Experts of a small language model.
Size: 12 layers, width 448, vocabulary 8192, 69.1M parameters.
Training: a variant of SOAP for the experts, 3407 steps.
Below are experts of layer 6 (counted from 0) of a mixture-of-experts language model. Rows are named router (the router's row for the expert), gate (a neuron's input weights, with its number), up (a neuron's input weights, with its number) and show model dimensions 320-383. Each number is 500 + 25 x the weight over its row's rms, rounded and kept within 0 to 999. Numbers have three digits each.
After each expert's rows: "gets" lists some tokens that make up at least twice as much of what it gets as of all text. This comes from a sample of Wikipedia text that the model never trained on. Tokens count by the router's weight.

# expert 3
router:516462516466518490499500504490527536506522478489526513475458533539491460539503508515479520512484557518523488530527550500524519458556523511523504515500512500526572512523501485494517517524493528
gate0:538508513459532490476453500518533511489539501501515529499497477493483519485460483480504511488484512505507490517499461483468500478515530496476494478471503494513515460505480516542540476508514542
up0:458479461494499471502504473529546487508450533511509484475535511526495515509559516511503498516547476532436453468507490528515500494485510496482545520468496515490488534479502531497515487507504530
gate1:473539478516506482569540505477500485498496498495528544492462583536504493500514518509481507502479506502534567484424501491510472488487509499508496491493531490502556498500482499505524476474502522
up1:489557540524522501499491494519496559517503522530498490505495486472475480435533505522514500499485489478516498473487491501537535522490496511514516481514509507518491505532472517505486480503489517
gate2:521467520455546479467482476479464466504467526473484448518535483497534494501495513504518468500464504504480525552505483457497512488511495485493457518539486470453448485547536534523532521469532522
up2:505532505444502521523505458514470556506488514501457508460461498478441481506481509468462473476509513494498473516500485508499477560512532501457471530517522496504498486499517511502437521503510453
gate3:510490538488483475507450511503504488479506511512503503502501504484519484514474527494520469503503515505497476465535488513520526502489468465542480483497510490476516493520476500475520481538496516
up3:525484469523472491503497530507506448553495454475471522552501496497562469524462459503525515505476520519505495536460540496510496558473511496497450529497494522479522517527532475482497521451522501
gate4:453479483500507473487476480486507519528506523464495544473517468505537505531530507411465480530505508503507473495552492509520467419496485490496477492490483507500472481496504480534569532495504560
up4:478502480477504477510461483520506497494504468459520508558522487504522499481505507489520501474523494450499460480466495448493496528500523501491471520487476473503486476484470497519515447479499513
gate5:518520496449494460491431498491529533520495490521540451455515520538526522549543505493507482496520520495421488526536541495562480513537567473501487506472513459512512488548507499502505545512500486
up5:482459489475485503520504499540464514437487505511514477466494514472546535509503509524514532481488498471496466449445497491455480498468494535517493494517487539475520513500495491476461457468487539
gate6:541495506498479511438509523468559480491497478528511504504490550520515493523512458536476473505526517497507520499519536508554527542474502485495518466519521490509488458496454520477470500507472487
up6:473523500496499501535515553524529464498519532516514537492508460487501531501477460476501477483557555498494510504491460479490477492495497516484505534501502473489531541450534519506473495518492522
gate7:434503511493510488516505524505537491508479490504498482546455551526528480517477515477459471520514499520512486498508515502509490502527507542452515499498510501530504482502489522537499480551506533
up7:497458491492489486521508469480461452534541456504535441484523542511480500520497514513541487464459511490503482507504494509496479468493498519493546526491525508471513510483475529451477481491484502
gate8:524496489474512461524498473488467504460494528509500516492540510457550520513483499469503539509500521481495491515484513505534509478513521476480503490457492483447492488482493478481482523472501559
up8:520484483507519516507502456465504506493487488534518477552531501482482519455515448477480503499486531501511529493472527510550496451537436530465537514498464494489477502498545503532504514498473485
gate9:501511434533511535474497541461461507496484506557528494493547499523497503497562509516486477482515537516534502519480515505499508517494538515488503459457499485483462530535495470477496479496513523
up9:549458485505523478474482474455515552513521513493481513504511548531491532501478488481509523509491531499465511506516509483521487522501483464474484454503504474524533498548509523474471492489500496
gate10:524532533509548484491486530515469504490498495517495499513478501492493514483511526487494517531532469498511537532502535510493505478522488516535467503505514486456475527483451491504492521565548488
up10:526489501495515536517476444476455491473524498504489517532460495496479542519486521495518469475520499504492506483528508475487513481528478510496488492551498437488520504485513504486515523548494497
gate11:465507519484515534528505494496531464510520503491473488510514524510496508476524458505509509524489520508463474506495486494487530527539489482461439488564500501513535528489500489486473482523471527
up11:528535569484481506523480487499519461460484487521522521468505479490494484479462505507528496500503494528502480469509482489519551525466509520493510491494516492536485474485468470534507503460479507
gate12:502494535536543478501486473515502531476514503497494475462465505478508469521504509486488532493450500526479539527522504498481482487447521490487532474461505476481498538529450488490525530472506527
up12:487498512528496496524522506488482534471530522469511495505474496476486522521499494553523462533486463492473508505459538523523502526515536537545572518525563506535495518528529519495453470512502477
gate13:505560516560482492496523439514507485499479539568496505479507506508506477542525489509488498508481513487547515499472515505476518500518484558511524481504536534531550459460544511512530520495503515
up13:534480537469477512487496474465492475492504490547470524475484513512501517490488486486531449482474490476507542508474492495454508464503492500507523466475517548460476546467477505485483522479540503
gate14:497483516496465530482520472473481499468524478542528474534534492555488536507491511512527493504489529499559499479463516534499506509527500540470475490529482514523448523516501492521526529478522485
up14:522522478517463490513473532540499520508499484551486454518465533527514471483526531523485498499511419446541520483491502499486479540508481446564491499499505529520496489480497514482535485448461515
gate15:490541513510510487471528488465520527516448509492486541462512528490478491557474496461504484522562532550499496527525497531527470515526481515493462522514488520531546510493499526502537510498501515
up15:519493550545539464469501496506472529486511524521502523453486489471517459494523502488502512506519507555533537506507436511475521509543491526509477482478561500467581508510485557448558529529521535
gets: "\n\n", "=", "\n", ".", ")", "–"

# expert 17
router:517475507437524498478500539481490483550503485474502505500507517550516468508511495520559500488486507528512501525500510485478551482520513501572446523488495475467515471511496467559469521508446529
gate0:498502477515513515505537513483453513503529464470508492481481530508502501533503515488503544475467464532445531493474483494492469483500505518517517503497513484519496496496498500491502517503490474
up0:475554511476513487502502489498481531498541522511533461490527480487464488504520532433549504501524498485511522498500470495496553512486491498553508525526498485514491491493463465523554540484466490
gate1:478478502509492458517540469506514508461518486486508490506483494502479487488492534505470536489504531479489503503469547574472499533500522490494478481518484495513500506502465479499461522500486474
up1:484494532503492528527476494521520495539528489511505467508506488550500468504548512479467505441486482523486474564519573512490476480490509506514477510511486498500501502503517509527424485505516484
gate2:498479516541476520487530473475486516477498450526491530498463535481511506511485479492480482465447517473481456466484502507532507495514497503501507500497470492492466493481482481477487505490503533
up2:481492468515479513514495519531465484465469490464470528539466472515502518505479493515478484554490466490511504501475475543479498444489501508538522534498504473529524489483497531529531473466547502
gate3:506514502470470499558526524521500537481481491503527520531431536459461506514480516484492495502505479486508465531545532503520519548447545473487501489470476504497462492457496483513530468473484464
up3:506478479496497488496522535471495512456541526482496481512484498479524492502540504479566537468462526501525546465483490495494510528468506476482492509469534455502501562472492512506529462479476480
gate4:477524525472480474504503463492466488500487467488541451507518474540513476452531487504530509486529499554479522519498476486481486526466469491497502489503493512516480496469485522510501545476465511
up4:528449463485492522510487526527482510549488486473499514508536503500525507501478496501465478505490511505516478488489472479514514559505494507497486529471490508475489488505475467495501516484561531
gate5:439462516509518521522468460492490502480523525546544494528474505487467495523507501477511523509505466524505479510508471459494498513491487462486477536530512498533470533489445505500478493498500467
up5:487457500510513534478485488454497500523487492469464502483543515498499502521508515500524474491488527468502494445488485526500503450481495566449515509481499517528491499495524546539515484528525467
gate6:511555452481455490545574504522474525510535490492517538505515513537490517495459498490514492522517471481479498518521497547513508538455455510506478498498472504511472514494507464501529496494521483
up6:504533451475452497445511526512517449481503516514510489497550476475514490507470471479503472480510495483481479528508511488490497507462470471497496479503507502488492488521511485500504525489449541
gate7:548503468497475533498487485487501485501544467502500487533542490477513506512489531483518503522481465540518486528477492495491486522516500505501463474530472506484501498497522454516493453491491520
up7:482525528500491509529530518508473473490502483496476506495417516520513498517513504494499495454487498484558519539467498483496484496545467482495492513481453526488537473504511533484523501521496453
gate8:497523473526496516508528555509496513551500547501472520473506442501457491488546524470474478489475452473490486543513520508484484505495484460518503507534534521532551539482457500532492505545518486
up8:511462514475516496472498528494558485490491514520504517565473509474547487494479475478535502463476477493518481474537518528533531515486512489469513521524507477449551512473486500452513481494491502
gate9:469526536500461523497455471497486553527530482477465488499439560475479543452528466495519515466500477478503538462521523496509486495499458514506457466510508464528469491485495487489491480519486490
up9:506484486498477519474489543546496514513543485486491481506454479498467492473483511461525499546505488439448514491519476509505516537467499532514497500484488510525500485500517523463509523502464505
gate10:533465478488493431509497507490487547486476508493460514551515501494483509550522462531531501519561496484518538458496452495477526528513500489477506523470527468524498494545471511497472473511485492
up10:464525501494494499514510509482489522503506498505505471500520482476543533525479507532484476487464495534555506469490502519506501485513481462525483491499493428508534518507512507470509519504495463
gate11:515487468524462491485530494515523568465533492514517491507508483529526491502549532483482491500486495555524498493534501480475520480499445506504556506461467508505470499529492477491486501511504506
up11:527512514473519492528515457489525496506499439513451516520457508468509473548549482507525469518514469466466503515503500507526519522524508486536462469508469512494527524504533485512499499530540502
gate12:474491472444540501503520534472505456531488524517491498516497516493518509536488523484508487519529472491492503533546499519514511502479501506465557511479531494431512478519531472498516525511518542
up12:521502508496515494526495468547455500584472465482523530466501486507545545506511528515477483491501474503462499537516457482519506521480502508486494486539513509505478485502509523535459476504491459
gate13:526479536495473465504471512524463467470432475538494500518500500519548450504507489484480498473491503506538471477470489480442508512501500485479454482529542505512509439560482503524522482469480490
up13:479565541515485523512527550515495510499445454554494467499515502495506493544518521511496493499500513467536494518517546466491446499509509524493475456500495520443446496552477483458492511538487515
gate14:508547524500481486546507534495479477537520506510497503500464485481534465476504484493499524462475474533492508490477527449540527505505490509506502517491461461471501505537479493493525475502508492
up14:500493510501528527515491479480516491518472478513542496543481493501536500505499503480512515515529489522519500504507479511506487480543501479498497510462525521478509524519524489514502491549495514
gate15:517505529474480492521506484491520467493457500520468463501560481505492487523516520518520517520499520545523500497485503468517499507515564440495538508502491527488496506473481500495494436495486499
up15:474467504503524502500498502512461510533489509494550462485462522516489505521499528498468502484505485490544497444464546499463515459476447478471508470530509500516489518471487498513518472509516516
gets: " was", " is", " were", " also", " had", " has"

# expert 21
router:486452530469517500519522528505526520517520503492516510453471531507481448520551497508519487539530504527487455501496564479552497481530521508521497505513494508482522505519496492504510506525520512
gate0:474459539512492544476519481463517516493533497492501502503480477494502484506509495498501481516518498494489504484505504501507511494490507477528519474484511482489514555511555484512463477503533549
up0:469463504456487505512487530536506493521550472474487496509456525482536488483499469492488495493507525461513466507491525457490503441489481516551470479539498448538488494520508500472514500514522555
gate1:497528516496523536498490481523502475487508503499501484493537524488468501483494537488531553470541507461525482508479531501529483491543541480531486524542515489535548507519502496506490494484515493
up1:477463523511543488473526524504498440548502540527516507501483519489529513498483506516484508502484449497531537537482492512505526540509504519488519534506475501514506504456537460525455517498530491
gate2:509498501522503508468509533498504494492445485510508478481479508511495520508494504510529518463508516476486546528497526522498456485527525488485524518512483492487509477491494512490495483472523488
up2:489514528487454450495547519484491505494524538515506469514541489511490501532502522549460479480479510501550520559472473504490535543494524525481504485533480522499475550524480445481481477507510519
gate3:507491518465496515535462512515444524548515521544477500527481537520455490530509476516517511511506474510478500498510511469481510476505509448492481488534504472508562464510516468476522486516501495
up3:473498485488519495547510502471510515506518503509512472521500484503477452489478504510496488474524492580473517479465518537491489502478506468508483476522513505455530448486469462522499491495513560
gate4:509505501505520486500498484484501506514488478446504481469509552492486452492507526490491544527474486516504466469506485500547510491517448509496475523510450518499509466497479530507541512511495490
up4:518501495491485521515539528509443484500497460514498475506466495475477464483516505562471480509475506515468485499490494507514572515517473534510487506495500492464450449485497500508537502519494465
gate5:491482491490535475496467497496564489475489499515515489490484494491483542473562510506509491542573501527516528478515512489490468505519516487577501450494502488505523475470497461470520487473510530
up5:532462457520504450497472524484479489508485453497494477528531533504524501528512481489512485473504488516486540492499526516491527509501488477483493467517484490510526491459536513473474469497492506
gate6:463477463516509509530497476498464488483486497516506501536491468524476508495528475511538527523561526493529471466497505524497502489489519487469439484544503466521518495474489531461487483508517460
up6:467492474495533506486553501507508480490497502502529505543474537542515536501486555444497487522522512476461458493537527497499489489544476468504524535553496543456476510508530477502499450504446489
gate7:498467458476484497489495527515545494494503551500474529484517513502493498539498508472536542507470507512496467466464533489478450457507514487507562514525506504459535488525472513495498510517492520
up7:472478491493512471481477463495462512458487483506533495452467514498496487530490453512482497498540514472488522463502507524509488516417438501503490479477478487493509468536494559514476525474546521
gate8:510515490520488516547502540467491487491446509493476526492489512497533503469467513494485474524510505519517501506453544502489454517529516464534457452494572509469510482462515467515531527558478452
up8:516467457469516501488483467507477517505492508485555528533506510492490468504480479535468508503489495516501508487458504563461471428471495510496483504528461504482515490497520472522542525473499556
gate9:495469513529463492501507536507509508504448448472494501477493497493438496488494492478506514502509518454506482475488481487499517567493473534482511508519525531538481508479484506477524475517495472
up9:550509467561526547460491549499489527469487512566470511525543496492438525493505510499492537475489515476533519485489504457492531537495495443527517504530499530519481453528491477511538491535460500
gate10:501490514543434470545470516514498508526519502467565523465468459515514478487503466475490524501521502497509469516494538523487520519479464490503472538540552476524535511474485507507516512473455495
up10:483526481498479537526483516458464530519488510481507488471499525522462508538533475490522495475523498452491550493543505484508511543516519450565489457472482538439531503541499533497500513538507470
gate11:487482559508532444465480475507502506538486513485482490518478489568482515505483539495465498466494509451455488475498522482497520534510515504524571506518513465510457482485512469475457468518512512
up11:495499476491449520483510507513448531485491496498500506496487557470501529505584475462463516489514513485497544512514519468484479484410474523552492527486525477475485500525481523517553465493466486
gate12:523479508497537455487548469512546476555513503478504480484489545505502492489494513458477509439467511509449508515508505482522538495534522507534454469524506505523520522474491522507496502505533521
up12:502495505506472495491497489560524533510479486457456513482505516479497493524484479499442506512513490486480507509488531465502488481476494516494497535471477513496479488474529513518516521550522505
gate13:507489488490496466490544517503503493525514520478497469512523503531531481549501507461479490505476517497498525506523520487549476519544488503462510485520507486473516484469501475563538467501541548
up13:534536528447514493502455558520487514485473457513455473558483488513516490474447452480501459489500525507535475472464516437471493524483537521501500492489479495503483512527451510470521534441471557
gate14:498466477524478468507485508507549505511542489460520491502441508452538497458461492493474495517488441466499476523505548478509542465534478508505515493486485458482554516533476527513477478503512513
up14:466500473519506471516510489504479511480462524486507522507506517500481488469525490484540501471496505478513464482527497499545517490526480524470422509461486503480547489502517490458530452514469530
gate15:505426507453510473506517529537497482463474487531515566456447485482520509482498513508508490474511483507490490529513458472503509519483471546500476523481524499485500487490503496495474466526482472
up15:499477531541548521482470504498501492448462456484538480468488528504491524498491456535465454499496540515545515496468526487476493493491487511504523491484488494475565503477520508514500544470482527
gets: ".", "\"", ")", "%", "0", "2"

# expert 13
router:526496531433474487517530523507514518519508508510522540489499557531499492516535512489527527488512494544546512519507502493519532471508517507483461487465483475443523473554495482520459509488432528
gate0:526476476502449523489532487479475474519514498462458552533412545529502501509498491487496491497521537512490503480517497489492490512465526515497468519493499517475509483534500480555507464498472462
up0:533496509500462523522482486480498537486497467496526528528467508495460500508521515494508496481535483485549450506470484502531525460485460521522416492518514475527536539529449542519512465510529538
gate1:516525487473493492498525538516461466483487485485481494510534474488489493496522537519485509494498478468531530470514527486488536471558495497503501533548539480473499512504498535489504497511509500
up1:499534484469516481566476518545519537475499529519557510533514486491478486510543508489478485489505489498507493523512485457497486492485513522495503512530464486549494483507506481509533487447494495
gate2:474489505506507506486455487485510491514500509508512503528491510536510525532505484524548520471506521566528456506453487514490465473511550477503516517527502507516502530501472499524515510491519520
up2:505502482489543503492479465510482516546505492516486509487513467502511498500489494506475507523468499506445509510502512466516498470468529533507506524511480496465487476469529535532460517485517506
gate3:508530457499484459506528474526489528529531562525517504510471486523526526494528509476482510517459493512483514491521503477496531508507512489511546471510541482511498506513507526542485494476506505
up3:527492460526528540472518470453480512534502472455491510486471498502473532527512483467486543520461517486514476470497505477484519461501504496531472477510493518545497487482491493498513519428535508
gate4:510486483493458517492497501517506544495496501504510452504523507503509509478482477490484482493502461446504495460527516485525512505490450542507504482483512448474481475531467499524498533489464521
up4:536500483539499500414468477493550523517498512503528501480527491481514521483483457505507495454474516505491539466519535449494507508483526466522553504514512511527468526505489514458504481508476460
gate5:468476505470453506490522516511482505517523508544495511474469495514530504490515517461478488498472513540509501478466537528528454506486552490503491443480511470514511453491532480515473469498494467
up5:543537469482466532503523510528516472506458497509533514470538511451480491480492512497501476527513486484468485483503490459481516476481495522541512464514469505499483459491506565524466514498514496
gate6:543546477487502537539483480498536484527526466509480480479509511532546482509460478497468499552493506528519510482516495486502556474484485483529534435524540483524466495518528458521511483487465529
up6:443464492497528517497484514503525489506510497498556489469514491547503544498462524518525526468497480449458518493469523511500483521545481464456505499519519480492497517488472529477535536538509485
gate7:509488527505532526488495477485505469470484525515512500529490514521505461480478517555542509474487521531486528506465486487565483501510492478445488504499493509485521489495510468492522483533478495
up7:484490498477570465499465537457504486537518530501481468510522473520503490497510439552498496520499517494549527481479490503466536488516511500543525470474489477463503504459502491450494502541479533
gate8:528516519508492504503497504469541481532474485495478500521480505526491533489436552508486516434505564536565472515452513519499498479526498514477524483480531486506440502483503495496527507509532511
up8:528504523497501487512514519509492503490515513454503523509511489486470497537493493481510441510445467501491546477500477481525477475534533492476471516475498525474495508507522490505491512486508536
gate9:510517508500479511487521532494502478464470498530529508532477561478457500499506521499522462477469513481476473526493514485505501535528500508447478535532527516453530493521515512509442456505501529
up9:490470496481507514461518514497547508505535526487490512463505505488500470475526511513535526520482490508482465499500516435510465540507451528483512543450503558505497512467496487473489510483529508
gate10:502488481493480508487514493475505514501480474513510497483522440488495452509521488456460495509524491513497542528502459495528469513501509494509489495502540458478490485516527463486519470510466505
up10:535477462523464501479548482524531478514522499495467456505524470484541454510486478460508463520499511492473446462453519490479504520514496507514498493509471503492463544549474516507494496533525506
gate11:478537483489491507472518504520564454520515484516458474493451454486521524479493472493502497492468479478493462488543518463474505553467470508524495523549517454526479496509514501478465544500462472
up11:503493557530527441488521509520543499493514525487491517497543499462466480464478493498451484511507517523525556507504505490516499465499478469495471512512483513503511490496509494517477534535512489
gate12:553475518464517487534428488488492478508497507528485482509489535488555514466473500507545504495506486517455510497482462538479536495486482500499505525513513481466521478525495539564491526521499541
up12:477474508506471463492502462511496532506538506475503474497480537474473497504514496539529499499494525474516536464513513478504525528512514451515511511472514466474483554523520469547536486511545509
gate13:498495440489514472520449512558477535508535506520471552535510465538497522513491540487483545512536526498470514489515515542477509492494479485491490516510471475457513467476480497528533479474512504
up13:509513493474534479497493515536495512480502536516470524550494468485499500514447542500506504497490513513492477500522440425499496530491522494529470491533482492476497492489490482491497515523481479
gate14:502496505548496539506530504484466519531532497505480523514482523483463458473506468522474527464455486508551464547531465538527564495485521505488529492496468511543535487508521504506528508496497457
up14:523469495449466506515503503512513500519507494497475461468507459482485493508497499529489519477523508533479455444545510476494483469508514527509495489506508508472494552498521486485522506476547458
gate15:510551508543514475496510476520481460502540489521515532538447507477462486523492487487458468455526545518495465520477463523511509485475521510458516464488453496446482488493515511554456501500505500
up15:508487486478524513493549518506488507479477525464524513486531511490502524458488527469472525479515467505507523497520501493487482532485534475505544518458515492537455510570527526549486452505508476
gets: "s", "ed", "ing", "d", " other", " all"

# expert 2
router:535479520506532493490521505503534492544510482469509507481511496537513479513523480524563519478503492548531540507496512476481511411565548491539479499485500476518479509496513505556488519480481494
gate0:493522483512525525531521481498523497499486516467555481472530498505499489508509498515477499503578492520548526468483524513474481492558485477473480523460503527557537493458435478493510507495510494
up0:577503540513472501541525501507519494487511500501503496487502493497525469470542507484517479471513533513519475496502516528501504506515513511498499496442492533470492491523524525529494479494492499
gate1:495479510510467491525544531506483490458484474511467493516450527486485508513494497494494490507495459492502507528475482536533527492525502487508485508498448489504500463481502508532521529508478454
up1:467484496547490487456511535560485478526507488520479509504476493569530463459515504429525483484479472461526457489492518503494483459529504528475510513529477509503503521485513488551545554488541444
gate2:490461505520443431531452500552482504496525470532484450533494451522465505488479477514511562497499479477518533495476498547493556543516504476521497505545422492490546507465508511472494501491541505
up2:505477452473506450497434466529507506531532471499488476552515498528476446487459522503517498496483518508515523471535519520474534490514481494468525486492462537496449529507547527520486500504508528
gate3:474495523467471483452530468476520467497510511463522506504482522505553503537533484509541499482502487478486534506510530475503497483495508463477511475510507539463501506554488525552463534488508467
up3:505503472473499486470551502480513533501528461532503509516510495500500469513520483474537468460483496518466505501506510488460489529534467496479528468454512477509475491520519495516514542523510532
gate4:508519485525485552492498481532480484516462465498508506488483521506491495469474492539497494511557474497504504512489479483521510462469530504477491512502501524489466494510509472533460485446520523
up4:514509496504514467513485521458538498521473506487473496488548448445488476488482507523486475516466501505519499515517514538544503486480531509521550514509524509460542499512494493462482495521492472
gate5:521487505523506533454525505540529488503511493464452453546478443487483516495469525454484473520507500507452460494487506486512459497522454450499505462498532544527483506547491548482514543542520504
up5:531492458519470476519456539563479515492492482461502504493504518438544534514509486465541508512493477514497468510527501510489494490515458504517512487520453471472559429509516476538524504517511481
gate6:481503485563481443436525469476438490464514517486490461474457516509485515515507521503535480486496468544557491488497497516520510491510523464500507527448508514520468480502527501498495542551511456
up6:511424485520479459461543494511500475470482490521459467539501461494531485507520505519487452503539476465513457505523476519514525547513529508503526574502499519505498488495511523532504476499472505
gate7:536530510486565531544499518505497468499537491481508526500526498509489544488489469521475480495553496508456518518488545500470459438530510501499484500487529507538487485491511492529514479468494540
up7:490495480487534508499504513483507491529518514490483524474481486534506479450503514480550496527507513507478527535506500486505508467476529512514495467508483506542491460516514495539548550522519495
gate8:494535497500493452506447441499477490501540487516530514492484472467540477511477524491503501511515502477485555526483457448487472516517515490476487494503518464493499536487499534521495482501512486
up8:497478481505520501526441504529463485500507486498522517469509493503464497534484501522528482494517494487543498538498490529508539515508510458527530511478509515493537499512530533486510507492529487
gate9:491548447499482495515517493509502459511485510485474471499490491508503505450488487545511492489506526476456492506511513512493497503502510482485477447498505497506504522529480504503501529478459512
up9:516513465506470448524503482490454483547513504520498513504521566541522510482475524481529506515496476503494467469472482512518490484526510538503493462492526482503502521467472488502501482488501503
gate10:537496514485508519487507496503520448495508451455520473518540532479530523490484517531445523491469478497480491538476527512573556478521484480546497500542488502534505497459493543487509531485495562
up10:459467497504537464465486521504525465496529501503481543518476418508511492518526501470491481510515503531484498478463484492499513455502512514520483498467516513487499482506492468520553468518511530
gate11:490516498483481515497504518447490504524438535472476495484473510520511458513503521498507501453414497513517529524485515454474495486539520519466497485493510506463507496495484490543475504473482525
up11:484498498518502460490524525456522463540515500521511517521527510460529502505494505519505500527532486492488493508524461487499549501438463477543460494516495502498457512482513525491501472550482483
gate12:485540503510476495526480509510532525459516489494492497470507500486509593524531514504474554503455515531508519498456553504512528480531486507534534456482507479481450551482550487531530509481466548
up12:502537471507507438497489492492515517499488532459489472485502518513473501459536505492523518494486483493507478514505534447502524475504461508519484445460505480481465501498480468482534491522495543
gate13:482475485500519493548476493474511457497484494512501519507458498489470526515542515471588516543509482520529502504482514549500548524483528497522496428479549492500480501532481477543536478477493515
up13:540452533494474449486508467485501458481513493434482472480501483457502463495510470476521472504487500494492551492464492482485496521526479514489538513495492536494517496502497493580506474516486506
gate14:521481499454533468512516422502511493455465465505510517499512523513536494490442535512480522505503527472512504508500525530511504484491462519538530497456497518485529498486536466476501488519486503
up14:502510529542513515481546528514473502486473497499492544568498525506508536475505467448456479518499547510517503521458438462525499453524485480506513497491506479504546501536495522538522466476523498
gate15:487460476515508524463453501507464488538461506488487498448511500513507483483527517498530526502521509510462516523511505515470496498488502554555523497483539503504514481483508560545531516511495529
up15:478516500511499479515527482450506521505506498538507506519483488444494513467499477501467474444445501488504567527524502511470516465506486516501510489514509491510482522513497484484524451502478536
gets: " to", " of", " in", " on", " for", " with"

# expert 8
router:479478516486503501509516526486532532532538502486521504486509484514506507517491515489509476500503505505558501481522518505477494468561528525525499537458458516491527508527488521489520515517480472
gate0:491508501467470472494478519515536481472491500508483464483521503493480526476539463501488499528469479505494486481497500552527478511493495476516532471476492508505481519529522493532463474513504493
up0:500508512504496485472515523503488473485516490540487507486544502527524493494489520501521543490526536466533538496516490552472468564456496548507528543492485534499488535519487521530489463477484488
gate1:480470497484454506489471478531499508525468535486555486465526507506536479451520493500531511518522540488525523512455512518507507507506520525562514535461503514494517465464499464517517529511502512
up1:522495513479474516481498528471476497501574494444468522467513467509542477476487542490494498506448467487514459490529474464501510495493520470483482489507512448529481516535487484495525491456464528
gate2:527504488509463462500427477525492517464529491486522513494484487470450501527530504561497499462489541477523494466494464515519477485518524519481472495499468497468465475515478459502518470541453488
up2:499507562511505454490506449480493512489480515536481489488500555504509504512471519479528520513497493501495467499471492505466477532463492518538520538461506486500523489522494508508479513476494521
gate3:488471508511533489492521473489536540487489475465462477485494496485474518487477478557483524513493495508557499511478460500501498462461499515519449479509534457525492496540538479479508516460508500
up3:451498525512534535489471513484523487499496510525510545505483534511507477490477496459501532517541476498502470516484480462512513541562533524498512496529485525501522516472509491506482486530460503
gate4:495466507485520505484505498515489502535506530515466521518445518495489503489489494478500493463516466464479520465474518481500494462527508453494491511455537488469502529503520564534532505525535498
up4:471477471510471477487536498507541482494512475508523478469515461509457473499464524468480499480478499513460522491527503496516551456513527504494525497504532502551455541494475477483543526468524524
gate5:493455487483519458527542530479525482522461497519504532492528485489509468497523448492518489501454487479486563497491518525467527490494454521507502521475450506515470520498498453485502488482496542
up5:508559488501467485532496470505492494491489457499512524502561485515440462506489531507516560528528506528488474518537488511470488525481498487497501523507514491491473499510526489516544459510490514
gate6:480507493529488529452509469492519455525552483481478512490534469487481521490463483509509474516499475439508470529526536459540501487499484488474501504482519522460554492465464520502524481502458516
up6:506509445520524488542494513504516517466500543487496496510510497515505506492462537471525502494519498493469509505471537504533481508492504554470476548469532515482478546489484478474498506514496501
gate7:517488540489498500492463525495537510471490481461474474487527529468540464478486488460548504474525474484477475492521502516464540521499496477507493518483490470485492500489553504534485511478460454
up7:486509500484503508513494514491521475531473492476498520473517521550539536504440528524523504499436535505493482517435488480489481465525519498453484504514497504492456478503539547492535555479485498
gate8:499474470527534494491447501501488507476507508521471509510533406466459527512507486446509474507569507498498493471527532542487529459503536497514471543548499478495503475482500457515504499513508500
up8:509458517507461521541535476512478505509462538486470509480499514528494486509494517533539498480508520454523498474466524442532491502496450473496516507557491499514539505491490513473503480469498487
gate9:454468487489493509498497520508460489497527478524460525504521476533506547512449494533508484478483512504517492511475458515511512473547487467467502492496548498502484493551489518535496485491544463
up9:497532511535504481489495501467467519490480549468530486487521477518468544521495514513529452503495506521536545515556520501503520504459532495507486514498480493479549494547496479548488523498521545
gate10:484537532529512497434494549516479518522529512491483479501498507487469539523477487508506511492523454441513507463505520498505497484445488466483491535503521517539486476515481489475468498560482517
up10:521477466519494513472523531457527535506508514525523494518478445510532555511491519477528515520519471505543465530504523487479484517552485484483508514508505491487517511491496497557500498495492508
gate11:499530529556525491519507491503481494483501484501532455494511487502453478530494511464485497536507493495448476469446505484463498484459470483512482498519501506483512521489485520508508470525485460
up11:534479520531510495480518522487516529449517493520442463483445509476461492429484529501487517497485524533534500480497530479477490465541447528441523517497489479517478459473509460496552474510488506
gate12:464488488564456509500471530510485523500565485516503483488532520474515532497467485485494535524510471503504492513489531521506493516509525520497495478472487443487516493502488507502466492506510495
up12:499474545502450518480468464479473466512529486520479512519516495472526494469468490545490535518455511523519488483507448487497515529511491490497525484495509521495475481481518522480503497488472476
gate13:497489519474483546496453526504504493540511551507516462537462503521495485508496526470506509490532502476503453467490485460453485516486476512517516513502476494483494458535506532517478515503491484
up13:512477512500478530450534549497496501494511507485491510499527501519546473477486503523518506460467526469490469521480472493552478491492479500502497520526552495488479484547437525510517500516422476
gate14:517531506497514524505516520491527479481499507520496507510509493460482474495492490553473497505489494530495504470521506505505503495530476473518478531508526443501541509523484507502517521503494518
up14:490469495566468447484498543496490462540553493508510489461495512504525474490489500491472482528515498454521491520513454515515509514527474484471505481493482518435499520502506516480525433510475503
gate15:487495490492530451521480516498500526521496508534522524527459516486513505465480483501524494531503476464514507498515506487493520457516499510475479487480500536474487491466515528484542504472505497
up15:523524470502474484494522536482490502451485493472456524520442521479536430518528456485517535482507535520457503499513485476468499513469489512494513464516463473485504500479472538507524470543530520
gets: " |", ".", ")", ";", "|", ":"